Experts of a small language model.
Size: 11 layers, width 320, vocabulary 16384, 45.9M parameters.
Experts: 32 experts in each of 10 layers, 96 dReLU neurons an expert, 2 picks a token, a softmax router, a shared expert of 192 neurons.
Training: 327M tokens, 4996 steps.
Below are experts of layer 4 (counted from 0) of a mixture-of-experts language model. Rows are named router (the router's row for the expert), gate (a neuron's input weights, with its number), up (a neuron's input weights, with its number), down (a neuron's output weights, with its number) and show model dimensions 160-319. Each number is 128 + 24 x the weight over its row's rms, rounded and kept within 0 to 255. Numbers have three digits each.
After each expert's rows: "mostly gets" lists some tokens that are sent to it at least half of the time; "comes before" lists some tokens at least twice as common just after its tokens as in all text. This comes from a sample of Wikipedia text that the model never trained on. Tokens count by the router's weight.

# expert 23
router:098161113183120106110129162128142121184136119159148112065134117145150156099102129096170158097110151090139100159101155143105126100130148122135158153109142171126117145131129137117113098136180090086147154117150104133106114119113128117167126141133129108179109143113142115126120153122121123114117112098136100104113135129121126148098110153158156145125087093129085130114165113090146151146088083093148100153129097102109140105157086090130134136122116111133102131136116128128154153168117109
gate0:149126148133176178138134108143114148128103100134063112092172146127154137103107118110142153119091070128181129110136138117142134124119090124126071113132111132121136126101148112149060135102131112148058122159157146110141111139134138152152098149110123120130122125124119109125136126123074144157116111153101143155115135154120058115109133122129105116142083107150099129146148089152103134139127116127109127139150127122134117113143130155122151128128175117120134076118152088145132133151107117
up0:134103159114183127119104083085096172117121118137085148132159104137141140130141156141129115114086100118147117171124141141135111118129159108110089110111135111161138149119128145142115173153099119152157119124128156134099127143129128132146136150145150108075145139122076123122159132140119135097166128114125119104128118161085132170146119141125138096143121096120114120135111118143088132136143133140131119104163164132126100052140113166129118138134124127079114161129125151124104121171116116
down0:139083107113154155142101165108094152090110105162119161101154161113113123111128118108137130158124102135118117202120132148110158139106154104120182133121089106093097109070106135115132114105091106113178113144173135132125145106134108125141102130174181152157127122137121106162118089112138161120113140117140104133133158135106131156142126113132100165135119109166100191131147178119154114161134080145129020170130147127122135127150133153125121113166116119091138143153160137145114155146153176
mostly gets: "\n", "    ", " *", "es.", "} | ", "  -"
comes before: "| ", "-", "|", "- ", "The", "- M"

# expert 22
router:122162148140134117138120125077114160130151120148108147098115132144141082109143064124111125054122137147107150128146146085133135145183122138126185127093073149088159137107142105133190130143094124089101119152148121130106147109152120103132149122104115129104138126102122167102141128124139163153127140126142146150071142120164129139169178143107163123126133116120105120142142095102151099142125115083134236125130089160114170086160146124128114168162137152142144146100135061107094111113175118
gate0:146104124128088131144102145115141133079118106152115136163130107150140152123094129112131169117117137191154125169134150136116092162142114117089129137119159137082140117130076128140156118130125100111148119151097099137115151106097150073128115126108125168151125105118121162117185114109138128151181154149107128133114176105112116126145164105147140151115113099142148170135106112115104103096136078113164143127103149167143142122121103156103111098170117113133170112149145111149130130129151071
up0:143117142144125135139133131116120139094121089120094153138144110147131149132184145149092130158085096105099134133148140123165164161129173179124114153134161109154151159095170117105142126124112137141115100169137154120112156129128092126098128087119162145147185117103143144127106147147125140128126114121132107120104151111108093118134134112129110099058114141120110167108124127149172198126157083120143143092144141173089154133122145170106149142104126131152145144156129133120156102109093062
down0:135079121174142148111123146084115119139145122135128090113144121102120109132140173127141146141163137133109179118163127106125153124107120086107118087147144114112135138142154122126129130095108104135122133136150140110126095131132057113165148139087147096121122116139136076154143124149112088165189154108140136189128139137178153159157112118111070149143125151131072166127113117143106169140118157122113121144156136123099116110155127089160120152128135104130099148103157127138138144161119162
mostly gets: "1", "16", "27", "15", "14", "18"
comes before: " | ", ", ", ".", "–", " |", "; "

# expert 3
router:089109155161079112126118108100154126142158116080150135114111114156110150119118145113159112108093107096146130142079163145107108104113134128134182103136106141096126143129134138113122153108140146101100110108144095153101098093138157118142107145142106123144130128152125111107121135097150126084118138098162156134113113117192154162113152134108131136129175125139112091124161171126131138148077107171106089139103092196094155134165099130111146133099129100138119157154176148125164160177110108
gate0:112148124113138146132040141102158124128108108138121161140140146122142083151115158114136136183102168120134184161126102128169165155100133122152150153164148105146127113103145104141139150113125119148128139134160115115120130118121114129138107151171104132117105142148122138142129133119133075064170131109130146129137173146124113087139161132141106141142132108114119134121135126132162121124098150154126128120110120178122105180125125107133143170179111116172142107137125131121133118115117110
up0:148106103127122139117141137082129137118157091158136138158139155088108100119111126133117147147133135111166117114092093133147115208091111178136116110162129117177108120135118086142134141102145155157105110105163092114119125152137122123117134137117095097099119141104152173089113138136119129146135131159151141132116147129132144143105126095108126120147088113143117115124120086106186099155124118118124115103186129150122180177130145123099140163136093139118155119132137155107124213126153119
down0:167179127144148165146130139152119135179141142144126141132123109132129105140160119108121085103154098094113143050107131126167118108156119144114148097107138113072103125129105132100124117098073117157108096098115116138132106118105101140099150091169168162134152116180113140119114134136124088146142127146139130134126122149126110162114103120151147120182073099137105113115133132090150143128107132106103097101140121134120139111101131149129122157118124150106111122108158102100141149141150159
mostly gets: "\".", "es.", "ing.", "s.", "ation.", "ers."
comes before: "| ", "\n\n", "|", " The", "|  |", " He"

# expert 9
router:098143154112148160139146131153113154113131144132092118113105136149120079144164128121135086114132103110109155086115108116121135110137161091158125140116100144125150099112124130114158103117134167122170112149126148108144150072163125131128145138107164092080140103134109124084095096166149111111154167103159121131079111114128128143111137130111177136113131114166147123122126114068090116116116105150186153127146082127095162146130112140151117105151151134134117140076181096146104137104148115
gate0:137110131115107056147118143118134109152153084137150096146153136130129126125108155112080126102116144157094154109172131136141170173142159111094138111120110194142108166111146133105139138115122124142122158134193171132123146109093152115112142104146120131125174147132153119135178062171152111107134114147082119061113122132120135123137103166177091138148141145147155145130134141109151172120153122162108119113096129123150135138168112115142151137131143148102139135081140128134119128103159124
up0:136153115143131109160128099110138135133110143148137180128139136113164124111120154133112128157125116145143121106107127171107160114133132108117142098128100119154170115152132105142106172091104115157153132124116110131134123119153144140100146108111090136118131121136131138128113137151091113108146162126143139052114149099063133124128103138154138135108105134150124134122094070092121104167162110174135134120149176134163138133112107160127124120120203146165185120060142118133139150109111126
down0:149148188123074124137176107107103122141105138161117114169142134097133118129098103106112094097090130145125132114116163146159152129140185105100102151090121182173175140102148089146139094109120153170123171094094151142154152131092165124162143105184146133114101152107126143114146128161147139098153155081169161114128115129111155121149138136091126166161156121145153119101145109102112108118073150159142051112143151133128146132144143102167146114138115129129186102085094113136081144119149163
mostly gets: ")", "\".", "\" |", "\",", "]", "\""
comes before: "\n", "\n\n", " The", "0", " —", "/"

# expert 12
router:140127087083142168091141114133147151120070158135106154081191144115100055129161103121121128125139158114112128107158096142140159133149094153157137131150126121113124105106153107121114135085133168106130094134167152140157118122173148123154151139168132093082105164171147137126123162127156114150137126124123117102089124108133148142163128142151137144124138136144152119119093095096156090112117122154119139123134087123119159155119133156134123137138149138131112093089146077151131099110174143
gate0:111133110118114167118158131119112084133139109104140131118131125137093115147113098135146133142131108142113119117145166132124137148130135151133135074098146125103099147134105151114131115115145164110114140130172107124112108183139158109143126111079133119143139142144113110117115125091134106116118130108137123140124117150108128097128114163137111117156114136117132114135121124150192124109086127103149132148112139153115166126100178118135142131173182165176126130136089107093131134128095119
up0:161172124134084148139117142139162159083121121119113107143133152127144094093146144172105120139142129115115139083123109163127128092097124159103105089128133108139110183128116108100096118130128139128160145095128151111185131136137157152129133132139089133150124125084119164112132054127126160137120123177075087109110128135112121174157113110128129115121138103138122208128098132165128121108105108102133123121079097124134196096116083106093148089127127166114114123098130087129138149073177086
down0:159113118075120093087125156163122133085142086109126136123134082143135126154121079149135107122080103153144121138182129106108099138124147128157125129125138087121101110137134180123089138112124108151157129161121143139142103138173129164115093120122132125126111088124147156132108102135144123168094107123099141109087100100154150149142099166113120133129129134113124088131148156133120133160160192170152156116110104145117096179108111160118143095124134143137155132147143126124123113137115105
mostly gets: " | +", " | −", " | .", "% | ", " in ", " | W "
comes before: "1", "2", "0", "3", "4", "5"

# expert 4
router:124119098114131170120129085127153083160118137157132153128124117115140081161158107150133110074119116106105113096163142084131112116175087148127113112145120113142145131115124147114119101126124141140148152139116119117137108144144121133148106145128118121110130138135133161117170154100115098158136113132105157150064125093151180168124134160166156140144166141131144102170131125110109120129089095154136149151093098107152120134115131133110151151146092102114158074089175102155122138107171133
gate0:140106135114125115153109139183091106145102142140121150092117111086107148122103163137149165141152100156119135149129155100116150102103108137137128110167148108121170165124131137079078124156115125111086117109104120164087125058121112165115135140134109120098120130169136101148084139131120179127159107121169129102134107101127130121100139155151136079169151139136124105135139136141098116089132126175117102132133156121170105084124145143121098148159108128108128145106160153128142095138113178
up0:140076112150150122134104107128137118153111128146084109139107097156134153134145140092117132100096147127119139124119095142106105153173136148067149054116117147165139103127170108135123110144063095143143139165112080142088106155113092133119144108152096190107108121143125166127152135093143134133109155134181127164118126161142134153120147129129098159145107151156139124148135156104094139116124131143101172114115117117177147126095134168130105181143112124143148122164155181106125114151109096
down0:116107124187130122123104151194116134101114183087114151101168141134147157115154097119124114154157091129095093129087130164120073130185095136120149115143122101107138156137156104108125115111134169073139126153121095173114086107139140088135135095157087145109078149175107143131154113111146147181103153114176143140155117091179154126124125131149146169149114153109139115098098110103172137118146128101106108140131121113107111145130100129111135148126108158134111114120126173125093146178136125
mostly gets: " in ", " May ", " July ", " on ", " April ", " In "
comes before: "1", "2", "3", "4", "5", "6"

# expert 7
router:120100129121150107148104156118160099103152148128147072118083130135105152153124127093116077139096154138124154111208139079156089175141095105094117147154135172142130146133118141107160086125138132087177131111136162119163116127147103117146137106128106100110125148158133169117124149146131125120121092117133148091102166112087130097154151134113129094159140140148155127139113113134141112150129157122141155118124087106151159118117140099099139175130121130147183115127100139091175130107129142
gate0:133096069113168115132166138144157153137120078112147126130136149161145126154131139087127134134117163128161148181148085101120130147154117131117162090128130160070128142133118138161120129124075106137169135150098114129126123130101146113130167135141140124179098161134085116141101130097133112141106128120113152119130116113125109158115110119120117173145158131132143093109151151116123138093086095111156111137150097119137117154138098139106151096054115111124160099098146111147122178103090121
up0:137106137153119068173117138130124100088132170101145151109142126124104150141129109166135159146159119161106118173130124151166116161134132116079120098119171149089103134153091138157080154140129175132113120146150142133138132106101138127149151081165115143118103111104150125114152099169182144125139110094102134132131117142109136136127136132106096159146139126122133110130119135125145120083126108111169110128165134137137112163081134166081132136142123142103113134179091161142163147142106127
down0:093087122087112124119155126104101142105167108136093111101108164160119123119113104115108123127160057177154137191129152136135149158180082148123153164117113154168145084135130120117107157125102126116139091105106153128115119111088115109151114138117089127138098177147136093159144101160109140128108138164109128096125126146105084155125093105148130110123100142134128107157131159105139137147139130146108087111163166138125141161094113113187144144156126122111125158165160093137129107131080126
mostly gets: " Indian", "akistan", " New York", " village", " California", " Texas"
comes before: "′", ".", "″N ", "\n", "°", ","

# expert 31
router:197124141137150124144139151135135191112168148152097049142131136115144144122121099098124130133177135163146101106138109150129131128125164135095100132134117099154073105196083117123145128100121148156120181118111146172127112137120122092125145145145170101141145101124140101113129149129142138111095080094112111146140129108169135094130121106149109176117116164148104126122148127137103117122109127146131146127138106123119146151125101096159092117105083108176171149152107104174133120117110121
gate0:104105098114117078116126140134125109094114100084143113102137115153081121114122148095161119100136107127170141099162123148155180166125128095161131125099082166156119115119116117121113136139091119085159103120117107184141156075161135103108097102115116112192092103122157121122101150139112151105117180129106137165171151113127099074113140142133116151118103168132096152107102071148179143158121145146121111129133115103140079107126119136114179113141133091136164117153149104114113150123157098
up0:115133104143135128140099177133129134127118132200120128106105124082096123151170110127106151106149122130088136136082128127091134130125145144127120134106142117126144146094146115123147073128115098127126145167126165112137106151162144104123103130104128120133174111115170218121159145115109130090123148131128140116165117129124110118166093129105100098131126156155121170115080136133094127111117163124096152140097103102118124131151104114123107137118099139135128164191139130139122068147155161
down0:123183179144102147137167088135126148146103163120140107146171116083131142085123135112148127098081127107103162165086128110170146129124170112145137145146115135113106170121123138115124117143142134137141155093103142091117156129150109149146151126082142099178115122115153168123164162132133155165123133133112118079128117107146098138116159165119117124130134103092127082150121100168120118121125120126124140133087124143111124146066122106120139102146090151135163147117153129089075095098099164
mostly gets: " | X | ", "/", ") |  | ", "s | ", "ers | ", " | Final |"
comes before: "0", "\n", "2", "1", "3", "4"